Weights of a small mixture-of-experts language model, trained from scratch on English Wikipedia: 14 layers.
Below are experts of layer 6 (counted from 0) of a mixture-of-experts language model. Rows are named up (a neuron's input weights, with its number), down (a neuron's output weights, with its number) and show model dimensions 0-111. Each number is 200 + 30 x the weight over its row's rms, rounded and kept within 0 to 999.
Before each expert's rows: a language model's description of what the expert responds to. This comes from a sample of Wikipedia text that the model never trained on.

# expert 31
Description: First lowercase pieces of common or foreign words after a space, such as per, str-ada, met-ode, k-insman, con-gestion.
up0,196,254,206,156,252,210,203,160,188,221,152,236,208,210,198,181,229,233,201,210,216,194,182,238,199,252,242,218,171,207,198,217,200,224,179,195,193,209,209,213,155,222,210,218,188,202,220,180,226,211,174,179,200,232,210,161,183,220,191,184,207,189,187,214,160,182,208,191,197,251,222,176,157,227,132,141,159,236,225,233,208,159,216,239,188,197,202,167,189,180,129,160,212,273,186,187,210,180,171,157,193,207,145,167,226,166,199,189,174,212,161,197
down0,160,190,190,186,188,208,215,147,271,197,208,202,194,190,242,199,173,202,219,211,232,198,160,189,139,218,167,218,163,220,229,237,207,212,151,191,261,259,174,229,202,197,198,153,207,146,267,148,176,217,213,220,212,185,167,199,237,234,204,185,193,162,237,190,203,217,226,180,210,206,175,208,174,176,190,178,235,194,212,177,177,167,206,193,165,210,212,191,254,130,192,222,191,187,163,242,206,199,191,171,278,249,214,199,219,192,132,202,100,146,210,135
up1,194,167,181,206,249,200,198,256,199,168,251,209,191,207,225,182,196,189,204,195,196,240,190,142,194,177,183,191,189,149,218,157,206,274,180,195,199,207,190,215,209,239,212,223,245,213,163,202,185,197,185,220,191,222,209,172,161,197,217,214,181,171,203,147,170,229,231,183,164,215,225,177,191,212,174,157,192,176,200,274,215,174,208,179,198,212,190,156,212,173,175,224,168,147,129,250,211,202,187,188,234,243,262,167,226,129,203,209,122,194,221,171
down1,201,202,213,171,172,217,222,189,264,228,128,209,254,243,184,184,223,209,212,187,166,193,177,197,191,214,248,236,161,222,237,179,215,182,180,217,180,288,209,226,119,234,199,235,214,217,243,217,170,247,231,175,189,175,195,240,218,198,255,151,201,238,205,220,168,214,180,250,160,194,235,232,186,226,236,199,191,204,212,195,191,198,145,162,224,180,230,236,210,223,159,205,196,196,203,180,232,151,183,164,257,229,246,145,186,201,225,248,143,160,192,153
up2,240,181,207,128,205,175,236,242,179,244,193,129,195,168,226,240,237,181,170,173,160,213,219,170,254,184,186,188,259,200,131,202,194,202,251,250,222,139,178,191,204,209,109,156,200,183,191,178,250,167,199,204,268,191,187,213,215,188,234,178,242,252,198,173,163,181,191,210,205,197,188,225,187,130,203,163,196,209,173,159,215,212,252,205,171,207,191,204,196,195,170,223,211,213,248,168,184,212,220,226,202,229,202,154,186,200,167,200,233,185,212,227
down2,200,236,238,191,176,252,267,168,193,217,229,242,165,155,183,237,179,225,260,190,212,156,196,221,202,176,198,251,233,260,167,160,188,209,233,240,209,224,235,197,187,205,157,232,170,229,165,192,183,208,208,273,184,184,209,149,179,221,205,230,193,248,163,202,258,218,142,187,147,213,226,138,249,202,225,258,234,186,222,192,180,190,169,230,236,164,245,195,236,174,208,214,167,241,183,189,223,208,210,235,178,191,241,230,203,191,177,170,272,200,232,176
up3,197,209,155,224,223,225,206,199,223,207,173,189,188,154,220,142,155,201,249,186,196,236,175,224,212,206,179,211,188,221,196,257,200,219,205,168,257,253,171,241,200,232,213,157,183,260,231,243,227,176,175,238,201,230,227,145,157,195,196,210,222,188,200,153,181,208,183,192,186,241,188,168,211,218,215,196,177,208,249,182,205,173,186,168,119,314,192,201,244,144,149,192,190,176,253,186,148,196,270,220,202,145,217,201,176,131,183,231,201,161,202,174
down3,147,221,208,174,173,173,189,172,236,173,181,191,169,259,261,196,243,177,204,165,198,158,207,212,181,166,219,189,236,161,194,170,210,205,202,182,169,213,173,215,143,144,159,208,206,199,168,200,183,222,208,192,238,164,162,218,206,212,151,183,231,245,231,179,257,218,203,214,198,160,236,189,164,213,227,219,228,221,253,187,190,195,205,223,116,188,143,210,234,196,189,205,238,243,143,232,220,205,257,204,207,212,199,209,225,211,134,219,240,220,200,195

# expert 25
Description: Articles, possessives and prenominal adjectives before a noun, such as the, a, his, its, 's, largest, possible.
up1,195,168,156,217,203,198,171,184,162,169,215,181,194,156,188,233,210,161,196,177,214,246,160,173,244,240,174,214,148,228,214,170,184,195,207,220,226,148,178,170,187,130,197,193,167,245,206,254,223,190,201,181,202,230,213,212,214,194,232,195,223,216,212,227,194,204,210,207,215,206,186,174,140,193,193,174,185,253,197,169,205,153,230,243,196,184,192,178,151,201,211,229,165,221,182,199,215,180,189,230,192,197,168,208,172,207,164,192,170,218,175,230
down1,287,158,214,197,229,196,237,193,192,208,183,191,143,214,192,246,235,236,232,231,197,189,183,153,178,229,233,179,149,201,214,280,213,216,211,161,197,234,190,217,247,171,196,190,184,208,139,250,222,174,192,172,198,247,276,249,254,226,163,167,184,209,232,223,195,209,181,194,204,230,245,188,193,187,197,158,202,191,197,144,155,194,245,210,177,186,166,256,165,216,177,207,245,195,174,192,172,165,183,174,161,202,200,206,234,249,229,211,169,242,162,237
up2,114,263,217,215,181,205,176,166,181,208,206,231,125,187,212,178,218,208,198,187,193,184,245,226,179,165,172,208,164,234,176,250,201,203,243,208,190,157,175,164,252,234,186,187,165,186,223,200,194,225,189,186,216,170,219,185,183,155,213,187,217,210,175,168,134,168,241,237,204,174,123,188,217,205,204,218,170,188,201,240,208,187,175,196,177,250,173,206,208,198,210,217,232,187,241,221,184,224,225,191,216,176,267,216,208,153,238,245,216,214,240,162
down2,216,220,222,174,214,165,193,170,204,176,212,141,207,169,197,168,196,211,251,209,222,166,221,152,203,173,215,226,257,222,200,229,189,218,191,203,191,218,166,174,159,181,176,227,193,156,197,196,214,229,212,226,217,229,140,209,187,152,218,193,237,231,205,173,147,258,184,196,231,188,190,162,141,200,167,212,210,227,175,225,191,198,206,217,182,211,185,271,184,224,182,222,194,185,154,192,198,194,195,183,161,194,185,199,188,202,226,145,197,193,160,217
up3,193,230,213,256,192,185,144,187,194,170,223,178,164,208,188,213,253,193,204,154,206,243,195,192,214,223,215,196,192,174,208,203,179,216,243,200,228,184,243,192,204,168,205,227,236,201,185,224,165,184,230,229,202,169,187,239,194,204,223,206,191,131,178,183,185,217,200,205,177,196,191,177,211,198,146,217,222,206,176,181,224,194,188,227,215,262,205,214,241,185,208,169,227,209,117,196,182,223,193,202,227,197,177,188,197,177,232,176,179,220,199,236
down3,261,226,169,239,198,205,181,187,221,203,183,207,181,217,161,231,191,246,169,246,211,214,186,216,191,178,223,172,230,210,239,166,141,186,218,210,173,134,245,181,241,212,215,263,210,180,198,178,157,259,237,209,171,189,194,187,184,209,175,212,133,204,175,191,184,257,185,170,180,200,191,196,155,155,224,209,210,171,176,216,186,242,169,171,188,222,238,180,269,225,210,174,221,233,205,185,176,168,206,197,204,213,129,234,173,184,199,196,174,171,191,174
up4,139,195,158,204,165,180,173,221,247,181,179,204,201,207,239,158,196,225,235,158,195,200,204,237,151,206,178,174,226,198,177,171,217,195,241,196,196,225,192,235,209,174,228,153,197,215,184,254,167,195,218,182,228,242,184,153,192,208,222,181,167,209,215,187,151,230,194,181,222,134,195,190,160,203,184,205,180,137,188,200,249,196,230,191,235,247,212,183,218,188,207,266,250,209,181,278,170,169,186,152,255,201,230,163,208,257,191,210,147,218,222,178
down4,254,202,171,251,225,219,181,229,222,162,192,200,124,190,209,168,262,220,259,172,233,221,187,205,222,238,243,205,196,158,185,224,204,194,257,146,223,184,220,212,181,161,247,223,191,234,245,218,167,240,180,248,181,212,199,149,194,168,151,250,149,188,228,189,202,144,183,164,166,242,236,217,189,176,205,171,207,153,236,236,207,182,216,188,224,243,195,192,211,192,265,237,232,197,180,208,219,218,209,194,180,198,154,181,188,220,198,206,177,212,238,112

# expert 24
Description: Number words and quantifiers before plural nouns, such as two, three, several, many, some, all, various.
up0,135,180,212,192,192,211,179,143,178,220,149,228,221,166,224,204,158,221,249,202,190,219,210,186,217,232,101,196,166,161,179,176,211,205,206,213,163,172,236,194,234,120,255,200,246,176,163,232,209,141,206,181,184,174,213,174,199,187,199,252,191,231,182,187,180,182,190,227,217,220,219,209,265,202,206,218,215,206,203,157,197,180,254,215,244,174,211,201,167,149,214,141,171,287,226,201,170,182,223,245,201,146,177,176,209,201,159,169,150,224,244,210
down0,216,174,202,227,196,254,181,210,183,241,170,195,240,158,184,221,196,182,209,238,237,213,254,194,221,211,178,182,198,229,202,179,198,218,224,199,213,175,173,211,249,208,160,197,200,226,174,179,236,226,285,170,234,190,217,151,163,169,221,189,178,155,228,189,232,162,233,200,199,192,167,169,224,220,259,186,249,137,224,187,205,198,182,224,175,217,192,220,195,160,272,195,190,247,211,180,182,193,178,249,180,233,196,210,211,216,129,155,206,219,204,183
up1,178,243,179,203,215,187,243,221,213,211,232,217,222,186,229,192,179,207,177,183,215,196,225,189,231,195,185,177,215,200,212,248,212,190,215,175,241,213,207,211,161,196,227,202,143,224,185,229,222,202,224,239,238,143,180,199,162,194,271,181,227,148,190,244,144,243,192,186,222,156,148,215,163,186,195,162,147,204,216,120,294,202,225,203,195,245,237,233,259,207,187,203,220,262,242,166,172,149,217,171,186,186,220,211,198,171,154,207,198,218,227,192
down1,187,210,180,182,264,238,208,279,175,188,169,231,155,183,252,193,242,175,190,160,230,246,195,193,211,219,218,176,193,229,216,246,251,200,214,182,217,248,162,260,186,235,175,188,169,240,206,202,225,204,165,249,191,192,210,193,195,170,217,152,205,208,222,225,203,274,256,210,185,178,164,191,213,270,189,230,198,236,169,195,201,205,218,264,185,228,219,281,260,199,180,240,221,250,202,186,161,158,220,260,190,181,213,171,179,161,201,183,267,173,150,178
up2,161,212,225,190,206,229,169,210,192,231,188,208,145,183,159,191,228,168,166,231,206,193,249,189,213,172,198,217,183,203,136,230,207,232,236,213,198,134,190,146,231,240,174,209,187,168,249,251,192,207,225,165,260,262,209,213,192,172,227,216,260,206,198,179,190,200,211,226,204,184,157,188,202,206,163,192,217,206,226,225,222,157,142,173,161,233,189,201,198,159,231,233,182,231,186,219,189,216,152,133,223,145,188,252,240,200,216,208,152,221,210,210
down2,147,206,189,240,163,209,169,204,231,227,244,189,148,220,235,162,264,196,196,234,213,210,190,233,242,188,208,242,212,236,145,193,257,193,249,194,188,173,246,177,164,209,148,238,201,165,257,229,185,238,213,237,208,224,133,172,199,181,207,203,208,211,272,238,204,208,186,198,213,179,262,177,178,210,137,216,234,180,156,177,217,169,148,180,171,234,187,259,223,190,198,273,165,205,212,204,226,170,169,194,196,171,158,221,213,213,207,191,210,188,238,211
up3,187,239,219,202,219,180,163,238,222,186,252,160,191,219,252,211,239,171,159,149,146,222,164,184,186,225,266,162,196,198,223,170,226,202,188,195,224,246,180,189,181,240,284,223,200,197,223,143,164,240,212,221,160,207,187,232,196,148,198,204,239,211,117,137,230,168,214,169,192,226,163,228,168,191,192,139,199,197,246,135,155,198,142,208,249,177,255,248,186,251,170,219,222,158,248,233,227,223,212,239,209,193,196,204,210,179,147,195,213,141,193,224
down3,180,222,220,188,165,212,183,209,212,190,222,206,238,193,207,251,179,207,181,167,256,233,215,219,212,237,197,196,156,205,217,201,179,238,182,214,174,257,232,199,224,204,201,202,192,170,173,228,156,230,207,199,201,177,160,155,299,239,181,168,218,214,158,220,151,221,152,310,238,209,170,159,185,217,206,215,199,204,214,186,205,193,169,151,180,205,206,235,164,219,168,228,179,180,190,206,176,209,225,191,249,234,211,189,192,231,193,179,161,158,241,208